From a checkpoint of a small mixture-of-experts model trained on Wikipedia.
Size: 10 layers, width 128.
Training: a variant of Muon for the experts, 218M tokens, 7423 steps.
Below are experts of layer 2 (counted from 0) of a mixture-of-experts language model. Rows are named router (the router's row for the expert), down (a neuron's output weights, with its number) and show model dimensions 0-127. Each number is 500 + 25 x the weight over its row's rms, rounded and kept within 0 to 999. Numbers have three digits each.
Before each expert's rows: "comes before" lists some tokens at least twice as common just after its tokens as in all text. This comes from a sample of Wikipedia text that the model never trained on. Tokens count by the router's weight.

# expert 13
comes before: "\n", " |", ":", " (", " is", ")"
router:493495520551520530510526492484481495540494506477485483476490497447481523515516522534494486512516518509547512519472518461505517554501496509533518447499520482515492550440457541527469534491486495529486495503474515539522534538467500429519518511506477507478466480503547503495498443497468521489524511540514515466511511533482480480489480504508533493515502488481523507519476496463525500521537
down0:521486472511490493509494502454506516507440499515517524536529474496451487497498500497526531500555488497484464483456497499493471497494467522535511520534519484487497460495523481494523515483450530464505511477527505455491501543491493505466512470462508453485491541499536526466516521531519484505508524505486465477478525507536506476503493492443495475473529503490492441514482521543563542502495
down1:488467467513491509479493517549512496474515499509524473519484495530500534489505556528506537485546487509477501523460510516492482507502543492454476508490510465473487555472519478553483502447506500533518506497475499487514479454497479469460492510479511507530514503474495476481521524523497529450508490486554481564486513496501502489528483490532463546475514490492500576499493525468523504495516
down2:485476512489463434477513503481495493510478511512449505472539549545540530514539460431527500478509491553489515475518537507498517492496458501495484514518482489472470492483537474491472489476509544518485489491480497454519467576466491481556494488504526485476495522495526487467491505490543502501509489508518500510509493502456485497484529490513480467490490472475482475492537512496487514509542
down3:486478527478478522491467516487520498503484432472506513491502489501512518503480452520501509435504497526554524546523477497510486494517473489492537495490529492514535460481520499525497484474501514500522525469483488508542542518529525547449502543550535525516488503461534511528502500497489492548478458507519510565490481491481509475474480521517513489446475481506476489502509489476520510494548
down4:484456547489474498503510465520488499544491457470508520487537531526488486518509458519537483517524438487478522493463501503535489499474489498510518518502489444522535506484474483510548516529481488506475473482488577512493499512485495485516478523523483528516507517493527502441468474484440494536486516437457478528501509484524472485512488529496525492489513518521453488495515509527502478514505
down5:521494484478506492537488533497489488518476488530520492470486510471564502517451533503513499488507501480467481491507498508523482525514500522507488522479517506525474475448494511480501490492482583504521478496472498471505491515495481503472473528512486546542488523465567509482508492480525518480540479485548458509499475460465501494514535530509500518531512533528490476541549540509527468531541
down6:472490487492475503501498513521517472514523528484510536463499472499487494495499515469566514494516477468518456519486480494517504481475509514480541507517489515514514508519510429486455520560481506486491510535512502553488473501517478518467511509560477529524494510549494482520478467493503515490564522498483494491453495519521492471472529517484427480498495481524472499505510543508475555485483
down7:520466532534529504553557502525482512487537524476487502534516482473498512487508487471470507486500568485521523496496501510496545496501495486514457459482505460471516515479491484483455503568491498499500517561491524471468518499468504498489471474503514465476522495531501548470496505491536516515503541495485508516480501502489516493501558490499516480484520500505500528518574494460472511545495
down8:470521531519491503525470491469518516500515505580545523505477478491521477518515556477547521514516512515471499520537511505487546457500490468502486503437487462490507537444512499509510534520532473502494551473504497559541520544507491489515503483512487485461541513503501495529474475523490469465525498547531490512506461509479518525489470493489511490467488508516481470502501473505506504488490
down9:499501487524513494502468453505497534463523512538474484470487513476497501505514506526495516512459506533473543507514523522523493546500502526521514505514462453504552550519481456461521499493477527487463502536505502482511487492516505564517473487495520478482459480508485533491500503466521509489477529508483540474518514507489514509526489526508497522505517516536462505536553483556487459551443
down10:526489480449436485521503489536441496521479467481493495483524470494506457492486474514528470512485507516520482495519490522539495488477523499513439509551505527524515512485470511485472489477518500512474494513509481495466538522501476526524480519491510466486469497507533540495477528539499525478530490483524437518497541512490525486482470441493535524457514519498497519497469540448512525499518
down11:514490507467475566479473512509530493522505549501484515506493517518498512553485496500476478497492515495477436502526499514562490503509518496510433544446485489514520471502535486496528529500539533477543467544433539500500521508493488495503475491462524499516520519503473520486440465469528523501531533495504502494511506481533492522494472483476497504520493502484461472510503495517474495469488
down12:494552519455467503472491497484532462514464532523499510461467492497500548534533480492504494491501475502487534488504472539518475492477515489479498481550525464502535489475535521483480477477514498524524514520479493541466482479456530499512508499475498504521487526527518484526496480500521470484511497505479485534510511518479491445487463474529490496531525524549511461467474488550529550562485
down13:492499485461465483493506512499486509518499527533504529575507534477489495517499498544511474490536510462487521475512492501479488528505488492483483532507515469434486495466543522488505493464557507520504560504536546501457488493504484483492492521519522448538504540500522488519487513503499497502505484483471510504517518489525475553467494497430525495511496506504484469471475505459508455543468
down14:496498515494459500511485523489498490478469535498498474533538484512538527502478584516486501476482469537515481450489469466512507529500497524515494480502511474515489460502483438472442475496531503511511507511522480537527499514473509475496465504494501475513522490492523467490465523482510495474481470552523482474484554456484469497528485462489486451493496528475520492488546532462498494506530
down15:464475503563485510512526522500480513490485527474500497532507539501511512496497513517482501506514492474530473554493516456479504478523511465473435445513562508501485511493499463456494517503472467467472509485501499474506516500480509507504499561512482467459503533513493464444456524464457500486519477479507480473514460515467484486523508519518513519498490506534499486469510523472531457497530
down16:493498454504501510506508462530487486493519515489521477499511527493508481514503523529509541495491475505494481446496470506500509497500499529468570468498537505524449463501517511487464515474452538477510484478525549514519544540485516476502483495500556488508448496550519491452495464515510508445504539544518477524510518538500510524501501502452480493471496531469512476478467537486488493515514
down17:483468494463516457500491519501511474517482487499524524526522491525520520471525535494486480534475475517446505507489468497467498504504511496518493512540452511465523521464495543522531520463512506485512528492466457483490495456489542484473545500521497456510518489546475487532468518499517534478539499493517465468499454510545519540538553532472500507552526466482496489509484483510534509500502
down18:496482555490503536506526486505472528513545493516540491450502491553488520491544521544469466507489506462485506532518481514497547513511477501528505493480510541495510496467493485508478467468512460516481494465515512491477527513519489516457494491499511505510489475488464535528525486554516513480475494530461551470534506524474478492489524501522475543509472485480552523494470479505550522537534
down19:501539517483504493491498502515486508461524500484476504489497517510547519477499509497527582522516509465504510528505491515470539465517513475465525539500499507462479490528455502500502450526503553473479518486520545461467475503492541490518469514473512506495486506499533494480509515504569535548487495474499518514510521471481521499501481467481470501502508554441470515498498505492484487435483
down20:502450492525527476454521502500514516488496437516505515533508516489516527517450484520526519479484523538484467521503542495482491483508493561500533515533469526501474505509472516512491488469476481509488488519419519546499510520494511465515467487502520450482517508463481499511477501510491546520507507502515542549506501488506544475518506509513498491506482471467508473530519481456523532559520
down21:468488427472510495528515488495546520471507523539509514480519483458501519500456502518527461482518525505535517513567507457485477456510427493528507511500518507524471469533491512491495466501494468477509487500541494502508490486486523488521467441542509459461490483528491476518524487511506504479486483491467519518504509483521502497497492528502522500525454489520541495490537507510491494568500
down22:529474478519533450523489487465447498468527446442531481480461529464470494475495518482504507542490471510498479502509465520509536490532538478467532518500499463492477462522522487494467504527487514502473498517505516493521520455512499498518530506506459505519518541465544497505510529450516486494506477477517502477496533510474463486525513495481489486533461493488493531520547522487475499550529
down23:492501460467500508492515525529516518466494474458546539459479499485523487500469482467460486482485467528505496459459508544474549484484466496513530520476487472505529511483499463528484507531469526487486504501524514476496521535552502465507497472510497498505524514537485533507437528512459503482491456497488503478530531469462519478485444484500462515491463499516520485546518492537495477498501
down24:495455501510492480472491507481500494488520552510499479498501537473502481541483463533529536491522474452476556460531489542499510476475519507459524473488490528464524529551502460490480483511487525554480548478450459509500512505498521508525493486482468478476513465485493478500458529514507496522463487488522543524526483496457492508511519492510501529518498520508520496512531555496500526455488
down25:464494488511480497454531465489513482510460500485489496468471511485555500509490493483470492505459497473556517464511485503461479485497483468467520479519511524505490517466495491490542499529510492540460504484527469515516505471524500512473480522568503497469498495501508474496527463524506452498479476480478506509544536521478481503515457515461472488508555481536468470503488427530467495507501
down26:472482512490503491501464499493481515539506514489513534518481474495539454503483464513489518473503531513514456479479490500496504543488497468509534516489486473505505466512474476483562522455541472470472546511548526500490518467522503512462497507465505484484542554504568495505465518522509466468503455524493513552501499532509524510478516569480499491500481520496491491504527498502500480450501
down27:497548494511511468537472538514565501524508493517506491498503490536484485519447482477510502482483510485502475497532482481492526519505581507497511514472452492454478503474501486466496529480501493498476473460454521461489489470494511491523505489485494506488573508512497475516530534502483511548488463498538499470500524491523499457513464516487459491477513507523549482452468483490513490534479
down28:558549485515517488512512481512531457488542502509497483473517470500518500523502532499501514497530532468531490512495497508539497454502468502470506525489495491508467530543511535521510544494542447445485517505517506496512540464497477501483524484479476514494511508478492478477540485504496510467510466498515565458521501548494510481518469545520461523497504485529500540498434475504508476525480
down29:503507510510456509477482486527486499552498521493499506498491487519522482462515480550504477493492522479470488520483491518467451528493508492460501475510521511476486519506528533564492515466470511528517492502480534507492494509494455510492455525498547549456470514506532512488480541508526496499502479469452518514536472526536503493474493484517503504467590518533431484502519505504482488490502
down30:502475459525526484472478550464479487475503522506519498457501481440508499526536481510531464506528496504509483529470566526518495486525530502499504501506550497489477516462497526473524488490463539480532483476481487524469509504451493516511489494492515523503490496515490518557455506472463478478521521569475463504509544496481533491494480505479526504514521454523519473516508485540494524532508
down31:483488505483511466482439499491467462453529488498496516448555487515476468527514537527516500509527499502485513444524462510518496489458509483458551464508507484510540501532505498476476509488568488495520504465560463490497490494499482503496474515533497501536517518505492487521521483515508497486516489477441541496489482502494521454509554479499467504479455493509514506479485523471488495532502
down32:500477516524478517513513548510514455547548547527564494463494491457491489481456475510473492505497486513506517504545501519517536516514492518521483523485532492530535493519476552503540555484507504486488533559511489461532473521538513501479506532482470527492500491477573538518510502504512502506540470521550480479503517536486506485506507478491502501505495470500491466522508491502510496494530
down33:532504494497501496473521521501525478541510502452485486454534478512472512474512495471465549479494482501481518499491456511465495498527469466456497482527496540529511489482488485509445502480479525443484550487516501471519475468507527481500457513474491486481501504519503529495538490496533482472507498556564534472482540527496488513523524547497527493535522541526516484498484476535508531513487
down34:499518466498509550552515524468476497506512509485547493474483538507467514454538506474508496483518493495527531473489539473491524498553476475503546445484535523470502485454537465540526501536520508552520488452500479504481512507544516515508484500493477525499491523495501486509511475502466530493541512518496489435492529472477524528516507515514472510514521501477539485511506517487548522486514
down35:508488459491480443492496509495468465513511493498503473457546499477514455557491507516539504491478485509491485535506537539474463486505495505507509499533506504532506539512501495458533490466492466502502498494487488533515463565502516528462482532482484547536472519505463531443514524508485474464504509488515499536490492484481501526512501521518527505462538508505468463474488449527529509493540
down36:504506484482554468498546517505509536492450506509481459453529504489484465485465505493461463526523480520500542530464538497477531513504489474486489548463471503478504516467490515493475496492525530452492483521539503504484529498485506457483511524520473467418456502504485498519494480520483489499552536493490493503511484489468503496488512514536507524512472508473482508487475474510493562530478
down37:455484487507455456538504483479471493537513488504484468498491508495516533539524552519470498489487526518506527512511496508515479551482512508480485501460539494459501467444479514513512496457511470519560514506495489475490530513528466473488460511503522513487550491513517481555475493492448511522499532498446540499516496490555503531513477523545492498477486501502512507493495497457535525509514
down38:512529537496503480477498524477544465519477474470513532492512494478488506518503481494471484520504467489478462456481499494510508503483506507498475467510536502502520478454509486528518516497509491505494523501500522543522535502552530507523448503518503489479457497514546452537486507422505505487492513505500499509533526523477476442477505541462474496479511504562517493522473549480480551468515
down39:486476496496503539552477516498479501553486490493505491490474499489549509495496497493538487514497498484506462502510522504519502457491557470514489566465513546488515492467545538478440490450490452535507496506484466497478522538478526488528511556513475477504497522500490479499507444487510533502527500507476540445520510492484505501495457501495518457490500475505488519484482536519525462495493
down40:468502514523481495521522450530521532499483498490497468510497513503465521505538506515497559523462526523476500504524482467494530465511446555480498503507474485534510489483506485458457462499520510492545461498545511489478511477548494475511517564496476532434486522518459517467520494486482485490511506507494519483473492520492500540538476498525536484482536535485506497454521504524502506508478
down41:534495540515514482517518506510519502475541449461504515507540455476545494495495484535541508443464474516489528479464491464521537459518497514474539486479526503477497503490429484534547485486466515495530461497495485501484539455485528507452472506489492528495500510511487536515499496539533512473517490501467485510502481510503497487494501533526519507479467524536507478501470542495503452516502
down42:519517484504530455479492484491509564497484481559508495495526469504515521543461510499475532530440454531533503475490516482524495464427498529516476505455526473524487469495482470552505503499492456441499455514487477461521511485532510444533469511499458512523509539537496479500487541536509510501493498498496517505490491495509500469494526496507506506499503512525492512498488488515523497492520
down43:496533502464492512509544511554474467500533453502536474479547535476516506502454476517495473491494515485480502533475515531517470544484489495505518459487485512456471489491492496505485503549534512495503540431474510448521443488486483467476536507504472503489522512529470493513485496522479489483466491477523560515524526514489506526506501550502485505471491528507501494479514505505498462515454
down44:477462517498475499509492528503447472522552490506493536550521525453506513512522472527511502466513509491526538481487490507483474496499509523497447517515513507507470550486511488503504500479521506530474498530446498507548484477491511537516509481502522498456478482527477477533499466492484527512496477544484491448523446497466482506529483485493520494463438466481496515501534488469452455493504
down45:502544521500484505476508493458526499530499449502528504517447485532487501446490511480501482492488477503489456538502443491491517491496462478506475519510496488502533462513549504490529438498524478494482522567540512510479502496520509502516506464502483468467483497442493526523533489502510466496483500521496510503507485510495482490521520451492484499480455497518530550480496488543497425502482
down46:535491492504542512495515506500512496466515516552492485503505523493542520530517532508514512420508489525495510529516487475490523506522472460527454510529513525501478536477520506521527507453484489457488516515504510492513520514486507452511470522454500547480515505560504523470509470462501506514511475490468540453486491470478505542503446460497499495482466507525532473481506554514480528502487
down47:524512415540536474468492519481480504490521575544521492462496530523479505509517503467511516503511449493511498520458442524532521525498493498474495494499490481449468483503520522449494503498517495483495505510504533499482459497521492499501484515508460441541500494514457483496529537491510527492495528480474472509517511506505503510490514511510502442487498496511547505461508541463503519505524
down48:510526493478523497529514465492500484459523485498503541511524520473459506483479477520494509508527527480486510489503508525515495464503457541542498523483477550472512519529488500498524484508511436488477418465507465454557495518459535522463510554500504466490505503477520520493508520510511523524523517474463517492492436493535538523479514482509500500488535487500498511472487512518542514499512
down49:523494436506486524491522469481464519541560494463505492520497478443491494512468475505488557478498518516507518501468532518490506496473515487504524500498509494504495507519523464505457488478451524477523521449498518525524520519518471490502521520507501481486464528487471466518542476494500493507459491498514462476498512569463519431493487495486488466468487522465516467481501497525503520477540
down50:529500523510479562486504499512475505502527504481514505476557487442468487458513483511489517488490543517451497503531513525475527491516455528499538446530510498494462515499517491517473526522548512460467477506505485516495487518463547487500476455456487482505492471527511485508502525492499479499512531535515484484536538476488481483535506518491524467520494505534461530461492516455496475461526
down51:469507491513488499507473543503481524486541536501536501484503503543510503465518517497480506525495528449494456480474471553525504480488474494511476471479472489555492505515542471518493498463522553524511521452496526533462480480470498526467513519506505461477510502495484532505503525495474549443490468482507511514512521511509500449555492495488512504536500542479537514509511508447499510497536
down52:492537477503504515538457494520491554546505498522494487465514499516487544447538489505458478501494529479452473513530479552526506494497541481538534516504531492506479503489551497509475521476510456530473508525549501530510514469570488493497510536498497497477512499508481506503500514527511505487458485527497533472513491507461560485490473487486502505494518512477483521519487440484477528490530
down53:481496467513482519495486475507514534477476480577533489524523522520527463489441461473515523514510530528506504537487516469491544474477475514462535499541477464475478449492520468504514510458480511504541521504515471458506495431535463531487503499504488524501514480505528500491492484489486518516504500502501463461505501482537496479494497464467504507508514520518470484459460505513478488452502
down54:487484527531514492494495512495504497504502496490515501480471539471555502496472500483499457539552494485564488488509499523490512493447486544520483507554470549498465503515549460493503509504472518505468497534472508536526523457472492480490493519513469473499517521527559470476451507516459518482511499488505470490467503521482496478489477481483495493522517496515465546508526483453527477540525
down55:535541495483466467492512498492475467461486486519507468517506493490501522459499472496488473483522477575477506470484528452487485475512488477487497523521535490473478475478504490505508515526478466484486529534506492519480513540486502528461493517519519514508504486481464481496469523519464458492487478480456512520537509462478478471470465479422501484539470474508507507527509486569471507522509
down56:537488540511544499486495510448458482535507514480504535480492529502551456493467497499513504470504499507483526472504489498504532482453514517526455483473510500573538466512503509529477503488495522489509485509504460476514497547467519475491497520471480462511529500512486490514503486510521490520431488462514486471484510555506468486498481501448463544480488530512485503480536493492467525469517
down57:536549494504480530548515497519505486506523451461485492509516513511513494512522550556538533496506503523561515505494505500515499497514482507505532496501520542511514539457546507471449481516489543473501524468476454467500487479487500504504490514539492491523517480532500518521530493500483523508483524465479467512500490491514495461557519494519506471471465496546481448515473511505487460456518
down58:473460471514511543511526493493518486479511514493492509505472498524546524554514496535475493490487464513496495505516467483505481492502470492514503491490498555486475468508493512509453534494487487533497500521504545485540489511484511456500516496501492511471490523497483510485452508485482532469454463474484491593499540504456480508476510506533517532486443488585516511525512517518514506521488
down59:478491525509508524471531496487535477467518495499550509482543477526505502502499498489493505520486476488478506519575488533533474494531497557482513528475512539489535481517519519522496478508496486488478524490524502507540435497542481528502524528498521507475482511490500484472530501498478462480425529478493478509493509544529493478483482500488475511430468534493484473524516452496522535473503
down60:532540533568438494502519530517470451499529541500458479488474492525503515484516487502489448523489501503503485481508516493505496510477530515529488475519491499545531505475521470496439520511496516506472445504503510521491459502472516473531548476538483484506518487481487490488490510474472491503498504470473532461525528542504515500491499516461464492566492511537523537465504471494514486508496
down61:494533501529474517534497520498501479485484460487513475516525521583498524492528469528471489474536492495554522503486484471511481461532514440486509485487535525496520486518512509506503506525498512491513496509500496502482541481510518490525490483501497508492512528479488515460509465439468442499535488545485509501452479517487517525516511530536524482508454504527480438486489542456476533498492
down62:494462516501499462454474508526482524536504500460510508524495531552509489483481499495542498526517493505431485504459509496495504539508478471467483523495515490443509516470505553483473477499504488528502503504535523485526458511501526504551495478490499492485517464502498485548475479491498488544530500518482511492514519466484503564495455493512542488496500450517440470526510516506519474524460
down63:490512514531520458489510500501449476470492500492497498533497512504470468490483520483520521458530566497492469542476481505521494493484499485478470499462537477499473503479520519502489464503505496501501493497458470497510443551462508467486511490517431526491495463521506494506445451492494496482524466488511464480446495523526489445491508494495511511465530524434476465508505479518493507515519